config.yaml
hidden_size: 160
experts_per_token: 2
d_expert: 96
moe_layers: [1, 3, 5, 7, 9]
balance_bias: true
groups_per_token: 3
shared_expert_gate: true
init_std_router: 0.0368
learning_rate: 0.00179
beta1: 0.9
max_grad_norm: 1.0
batch_tokens: [131072, 262144, 393216]
dataset: "wikipedia_en"
Below are experts of layer 3 (counted from 0) of a mixture-of-experts language model. Rows are named router (the router's row for the expert), gate (a neuron's input weights, with its number), up (a neuron's input weights, with its number) and show model dimensions 0-79. Each number is 128 + 32 x the weight over its row's rms, rounded and kept within 0 to 255. Numbers have three digits each.
After each expert's rows: a language model's description of what the expert responds to. This comes from a sample of Wikipedia text that the model never trained on.

# expert 61
router:155096173115107145107127189114069130123149115104134132113159111135119112115113094157104148133106112088075156093080125125104114216184106118148160114127102152127173199141106122085047169163099081184086126105151140098053170121116116150108164160
gate4:111107178139138123148117114156112100142168132123123157132064172160095176060125115127168107097189154117148099125129173206115104156150087081180127141104203141089160166092164147134125104153149069114119127180167119098066116146097178169205202118
up4:174115141108139077116163096136127140102128161128090152059028111124098134036102141104147118142119177070208173132193159151184110144120101092175169133137111126123162157124167181130116099126132084154107109123140106137091164116135120152141126131
gate5:128115136049099108122111157199158110114171145062088153116099047110135101079155097152068094151154121098084155128143111132107111090227140157115108066110081148111110147145092081173100144147076134169109140100181069084091089112112189124126156132
up5:134093157173138123130120175160128104117191143084092125127129105169125053146095097147100135194122119105164151119135095123156113153103109079151150071091099198150126142109102086152148160152112084127132087117106116093131135135145131112153164087
Description: Latinate prefixes, in. Prefixes like con, ex, Pro, rel, add starting Latinate words, and mid-word "in"/"act" pieces, as in midwinter, compact, confluent, excitations.

# expert 62
router:111070154143104104163129127118109110108155114090182121125124126125153081111144140152141060155103051089112112095099067130111078166133144143155146152069081126117153168107088079130079190172137111139139087071118126075144170060168100108088123160
gate4:099114096117141077111103113130184141080115085088167061144168126125143131121166126119076140119134155140154132115108122178083133178151104106187119138138101139198145145080132133111105128032094121100144122088132176144117109131110159131122111139
up4:168109156160138095204108169133153095152173154057145068092112078109130110101164129133136120129131117153155079081125154165104130161146112146169077138068071130139123122086054121114164143195121119119146087155125125178141126170133124095095136094
gate5:145154128132125161086136190148115112136127156146109098209081112142117170084141102145126096143072068101157080097126126106131101097094146092148143151106136124154140179092112122123128186158080145147054093144085134115212125124074111122112125101
up5:143178103146072133089144189133159163165140118146075105177098108133103198162149164127141089146087071088150136168106118106146122107083129106125118130132178106129095144099113099146114170158078111172084091141107180108127144127080155018122119124
Description: Dashes, negation, particles. En dashes and hyphens in ranges and lists, line breaks, and short function words such as an, not, do, and de in names.

# expert 13
router:159103154092102102142140154100061124129127142104175147117102162124153141111139121173163100147080093121100129095081117195123111156147127177112151129101086087175158142099069109113104186133098113175089160078135080195175176081143152114109171135
gate0:144129103071117157118133102110077177158131091131174147084135127105132117115094087133159103120140101133129095170150147094134113134155165155135080181133133166136135145035152153023110083188043158191115138150150127143111137120107108155161086127
up0:174145105148090196175120116112100196169144196161185123127100170173070151131072121185130129122139121103096135142161184093088145130091148166161118129105146135123163118150145144119144098116125151157117139150118092164140139101191124134099054108
gate1:141086151109106109059174118125145123107148118124130154117104070180090114144157099137109130150134078109111132108078186085134132138141111128108128134087058149165168105095122130164051130119105143233164160085148121149150126117185154149127114166
up1:098112121118156138097128145158067091111123128140179150141102122210143063124089076110126104155087086086125127114085123077144131138105175117104092136154114082196152106142063137139129131162136138164119129089110144119133132137147161088154104110
Description: Word-final letters, digits. Single letters or digits ending a word or number, often before a pipe or punctuation in tables: Costa, ago, carbon, 0.90.

# expert 36
router:140135160178094078174150151086058137123102116136124098167059160149145079130138110165138087180121085100124167141152174126056083186149141110184143122083065132147189161100123121138095148171134148133106175051142131122129121129131128127152182125
gate4:091072068116109128158104154150120143111156151098178092171116139155168153152101136099135127139134112139098122132104134086115094127169138167153173085154172142166130096100085127145177102138169133133133159143082121183114110163122098073064135108
up4:066087115123084157126096165117167140164170105155176093115180147136186124101133146131092066175155148167152133092081134138109142106117114166138131119139172153151139081062106080172135122125156145139156124093099153145133119170077187061117172126
gate5:167122125098114204120175162111110150118090084162165045046140129178196164139145152121130116081134138159115139105164153142105101117098211129118131137155110126109152145155102084102106130177148061119139107103064151065133129068069108174143113184
up5:128156134138111175117134156137142142108124166123058135037111053139167086133113127136177159079159135139138068188133127146111106125124174147099148147097122127118119125137100107148124159157153105100107124105077111120122100169147162155106127109
Description: Conjunctions and verb suffixes. The conjunctions and, or, & and the suffixes ed, ing, est, ful ending verbs and adjectives (campaigned, testing, costly).

# expert 43
router:143120150071099092149097144154072122109164138114125102132136135124181112152136096153141100162099080093082143086123126158169059126154144107176155094060094135148170158102115155112088134173101134137083213074147106088087198097156106108126124166
gate4:093129143100104125172248164213100127094135152130131104182132171147158144091101135114124119127121162117106094119130136107111090188104115115156133168077096144116164112134098108103085161154153092126125106133131126145125129096114175176115153065
up4:147112164141125154184150150195091072113130198120072120161101120103164099110130106115183127168157115119127024101154152105110123172174143140121115132105142106087132119118106123122158115187145160130048149142087085131135080075133123094102114099
gate5:195065065067167076116154167161099129082159117101107111132082142141089161188111187113133186136111105112126134142123117127141128099115199157074128149153117078112147101186064101140100138120191100134134116123130136093082083173153113116100110145
up5:127118107079166097118122155129079036134099121111101081148136207111116113166122111085067088104114132165140072154155151051117119141137172098129095170190114138159126155157109157104108139205121080137135134176130126076081140100172113136116136180
Description: Sentence-ending periods. Periods ending sentences, decimal points and abbreviations, plus clause joiners like ", but" and "and", and ! or ?.

# expert 6
router:170075171145140107142120102166124159135155079092144097122167133136187079113133112135160171168101110073093133127110142087110112157105092176136115115100081189181179165086117125107055140124138108168124148170117120108091160078159115080109160150
gate4:130092060132163052093176113085166150131135126071162098121084148077071135089158153108109151088136136156111150118175159130104087143124091152105175107154117100076154160153149140113110129110083145137076174087119091118160123129170184132076110137
up4:237146166135168148152132159115144154147171162123119155105093126098175137067127090154157124164100144157103124037128057124161144152116134112119111107129082128122193125114087139107083114119099132164135141131102118119170146131150166167145117191
gate5:113119149127097172157117148120144123159101074064122158116147152105126142148117136134140080152110073157111105051082104094100090103081188129112080128103160141136147143107063131088078127089164111130127138128152188122120129095140157119077197108
up5:118120120124110185194181175125091118080176139094132130159165134107109092116135092138110116134161127141115120078080124141087120154117107053151123098113133136120175114137129145124109158075121134131129069119071117065164150048173063122111107085
Description: Verb prefixes. Word-initial prefix pieces of verbs and nouns, such as re, un, dis, trans, inter, ass, as in re-joicing and un-ravel.

# expert 27
router:108113156100091149110164139124096136147121119110209078126083099152107125154140104161152134158111076116101130113153116133126091158143123136124127135089133112140131151066087090106032159143143141212076125124087136109170150144138080099109182167
gate0:103119121085057201097111160176106180105088130051190166114091076167160122129146085130171133131112173086119134098156119142084196156128149014160112176109158089108109113117121138154132107130083070216131134152127148156147061161140083110090137139
up0:155143121130171081105099099158080141119163154120109131140121133000140116152067157121121123171171062107140141177132114151144136151164159155131125089116173096176128154104132159129114118149168133152126131107103152129145146149175181159132141111
gate1:120112203145153077082144125178129122117138206108150173084114074144102131116094135141145104091087160131067166158157120152167106108125068153140157129146116123111120089126148144119120090137136059163140103106121091082155131109115134144092124159
up1:161051149142129152145163087141127149181179129102116085096128176091103130090085141174094084105109052095098143141091094128115116116128113152112135109146122186168102135131097127125092172151086121156174130084147105109123166103083105102095134039
Description: Mid-word syllables in names. Word-internal syllables, often in foreign names or all-caps codes, such as ra in Israeli and Iraq, ene in Ebenezer, slashes in VoLTE/EVS.

# expert 47
router:156070167106131073138117162097134138143136098119181118122108126164110125129137122166161130140088092100072139091167111128060100186177156156152147140090109088126141190072097093131111168110102080179093134119119127101112144106161116111136196150
gate0:121145155103140150124119140093128094114125137138153183083047191140144085094105117176145165109153137087150130110121141126186075161107132164163113149119133143122142082140141093129139100115149165146129078126119148109159129129152116070091122140
up0:142039186134121151174119166177130126144084093111146103128147111153174122127111124089145136177105120094093109096113144121189128139126164105076117042103106111112142194123119089176115122122127138179152088113081177117063169098073131085125186137
gate1:179140146093150110158106098151141145125110174135165093138109131141096064124082117177183068094120134128090115140139186168117161179130142162127114085137136140210147209095121091152105125149119077062070115116110125176087141117159120071112125141
up1:135106140115137101135126118109108156121108151121161105069094148151139122097141138119164151113117153121115124153118172128085164164109089152148153134109130132167139146123100129116083131118137112115066213032102111139137148089099103156073065091
Description: Word-final vowel pieces. Final vowel pieces such as i, a, u, ai, ari ending foreign names or abbreviations (Saudi, i.e.), plus single digits in tables.

# expert 46
router:161081135094152056143131126146083125142150112076191136131104112118145118117106069136158135143094092088092134143138114121080060178156160174167123120070064182122160149106119102117080101151089104188104080083089124110107161126096082093118164190
gate0:105108123131144174130183118129110165181138138115131201104122131095141105126173049142151134150138111138137077148167102106121158142146053146092118162150128084112176138070156094097111114132108097138120145129092159125117171157151125132169150100
up0:090132165136085129130153121167168141105208115186109142116128132175150158192110109121119135141161129146137113160060169103142145127118204124119053087127090118108149143140113092174090126135105136118150094119095130106140139110127149107156173041
gate1:180127099122123107128111153117146101139102126132156103129144184085122102110090133113103130167120157156123082112126131119106100159132073076109085191135134083184171112076149105082142116096154150148087131144082075098101099116118112160155131068
up1:155087097135139099148127152116135088139139150087118083112161231125097143097080106114124138152141185164100101140149131066090133191125084079101123148155120109166190084098136104095151149110126134164135081138122103036163098143110142181113094130
Description: Table cell separators. Pipes, spaces and list dashes in wiki tables and timelines, right before numbers, plus the d of NFL draft.

# expert 5
router:165083141125096123134218170104100146132087082116176093160119112150184159122130120110098149135080087059058151094117133081131098150148126144176113154100133132187157159075116080114086194162130041149110171094188086113129200101138067137137172150
gate4:107035109087117130097154114158105153110078113146134059154077116169137148078113136067092143131162149124118163147124148110112161125140155175172108171123121145078147111135100100105135118078068104140112085163154106064102157087111147101071068140
up4:123068142125045150151171139154145117141119064130148112146070149149201147113109137141122121126127125089127142091077107134148115134117153172066159153118136043150151139111101168112119187157057133116150123089100178098119129147141154043119120128
gate5:127121211125019129127130177150169132131143138148112116102131075102095136112158017150097086153126129114075198055123125140142140163133111039139137110098141161115151141121058109135098185154117142126164093122114118131125110094171167102150140074
up5:127169166134121110031148165127076144209162134155144104149123137055135151149103114162151176144126137081106159104105151177167141124115152096100146068146106188108129179119123157134090164172165104125121148123095202120156183109082163096188164090
Description: Quantity and infobox field words. Words naming quantities or infobox/table fields, such as part, most, number, length, climate, date, percent signs, degrees, km.

# expert 16
router:141089177115056071136144124090117130167152128055156082140085131123165153117141105143109067163048073118086121105106076153124054155186173138109097164108119103130137176072122111145078164195151107129090118062141136109139122108148123117116211135
gate0:087114129147151136105137182169149175116164165107073090069104122147139123077114094115126146137069144130077142093125156133140126156082107072137120129148118105120169153123131118156101071183105136143114136113122131126156111121113165184116116135
up0:149118106107173115141065151156141123172143167136118128103141112121080122087121106152156093128076075144086112123098106127086157082132095128125149108139112100156117135030131163142144122198148120106095099122145116146093097165164114106120173125
gate1:103111073126086176148134141128159095174129126110126075149134123183125169107146056159095144083091150118125117141108126089111134171140153160107064150102098132159144185106138101104125079193166058117079105069103129161135125135128108094096140149
up1:126133132129123076155103131120162123098147181133104094155111089110149088086131141163163170118093126131106121162101100157156113124188161199100046136113139101118125166155175140168116151118109140147126116105129073109122130135158125144107083126
Description: Personal name parts. Common English first names and name-final pieces in lists and credits: Robert, James, -son, -ia, -is, e.g. Erick-son, Veron-ica, Franc-is.

# expert 38
router:140084173064101126123116166101084156132121119123169078104091102098149098113141127149076128157159093101116153113136101116093093186146104125137124131070116169164155135115106107110077184145120118163103139131167116132079161066137134137135186111
gate0:140154104109034050160119137123160108114084098109230088094122144109134110096130092187159126154115100113147097135190132166089179206172110180143108093177103154138144130145101131096113082136176128112129102140117099124131117117163079071139149153
up0:148137157094116107165115170154149106098066128026133084110143175171113143079116088095111118179117099169151054124184122161092134208178115076125092110130098134179162153149055107131150116116151142115095081107054123078129083115128109066144140155
gate1:133163147147086110160102100100069183146102065118135157097100161115135127142137125124158161140147140126188101140089101115091108138112147167080123141123182198146122137142189153082129106163180122122133180114107112067122126078146073125102097139
up1:147135134171136174152114127115069148110104131110145116093097140161147146108145117122134146157129076082140139155182200158100065133138120188094193081107117135079111142122143131094134086156146154134117148184076061081147171182094153080069064097
Description: Leading year digit. The leading "2" of 21st-century years after a comma, space or table bar, as in 2'012'; also word-initial consonant clusters like pl, Br, stat.

# expert 44
router:128042138147115083122134134164101152161177127074135126121146089153147110119183113136083120199088065108072126136107149102120093159113126104142119127096107141176179191081105160069063140172084113158102115095143083120106160116099120128158113144
gate4:116097160115115148124165128084122094121128120075156141117051165152109112070157127099105127190145105137123203128139127142114068119129077128138093170108070133114150161169095146168049102106141156151098146127094090092074129128110085119122144077
up4:088141117174132174121190132110147143131132169088152091136133121118119164129145076120205118165149113153099189096161122148104078097130094201127139142125105163123112187121198137159097137105101130127082138102126096145136147096106089131092149114
gate5:146115137115123146132196149123106159113111130141140145102099090154145139103133110109141110064105075099093155077141158147161114136197137150142149069056147108146127144113123056134121138159148167142177136080114124086110200145144144138065135086
up5:123095113150122182182145132156133128185130131128153151169105132122133145130130120129097116125059065115183107070128132097152098125138186173077089077161166109141157146083146196115162083213155138130143122127118135133116140151140134135165137145
Description: List bullets and as. Line-initial hyphen bullets in infobox-style lists (- Operator:, - Label:), "as" in cast lists, and hyphens in compounds like 5-HT.

# expert 55
router:119100169121131155165125134124133093152141101141137088158107144180169086122195118187101117159107096119051168115093041133137074108174126140145131089098092119179179129105095119129094116168113068180105148147104071078068152107084119126118162135
gate0:143124128126125160108121135149083121161180101084148111140079098165136105121154123122120079141111172166154156063136165117118126128136135182075113117159163107156137121122088143071151038121099135115027110110079176131056140140141127101160226169
up0:107156071110143163081148123145107133169159092101187089068076083161167106118111110128188138139086148157144174115094172205103150113175126116072186133136147146125160123174095162124136055116117120149105156130125146181105133061131061116123168141
gate1:146166131147154112118127101151124147110164143143104128150091120045145137178140156129135103116129131125134110143114175119109175104116154164255162109109061130169148148054166133114110117132103152203106173124121189048103145111146139156160080148
up1:115158152116151101115136130147122165113193114155128146146112142122187105129191084169108127125177161107180143191096139101124141135160123145117147075076078129213133109100153144110155180156137210145123143137113144138170155094119159138148084138
Description: Mid-word pieces, UTF bytes. Middle pieces of longer words (spacecraft, postsecondary, administration, basketball, tribe), plus raw byte pieces of accented or non-Latin characters.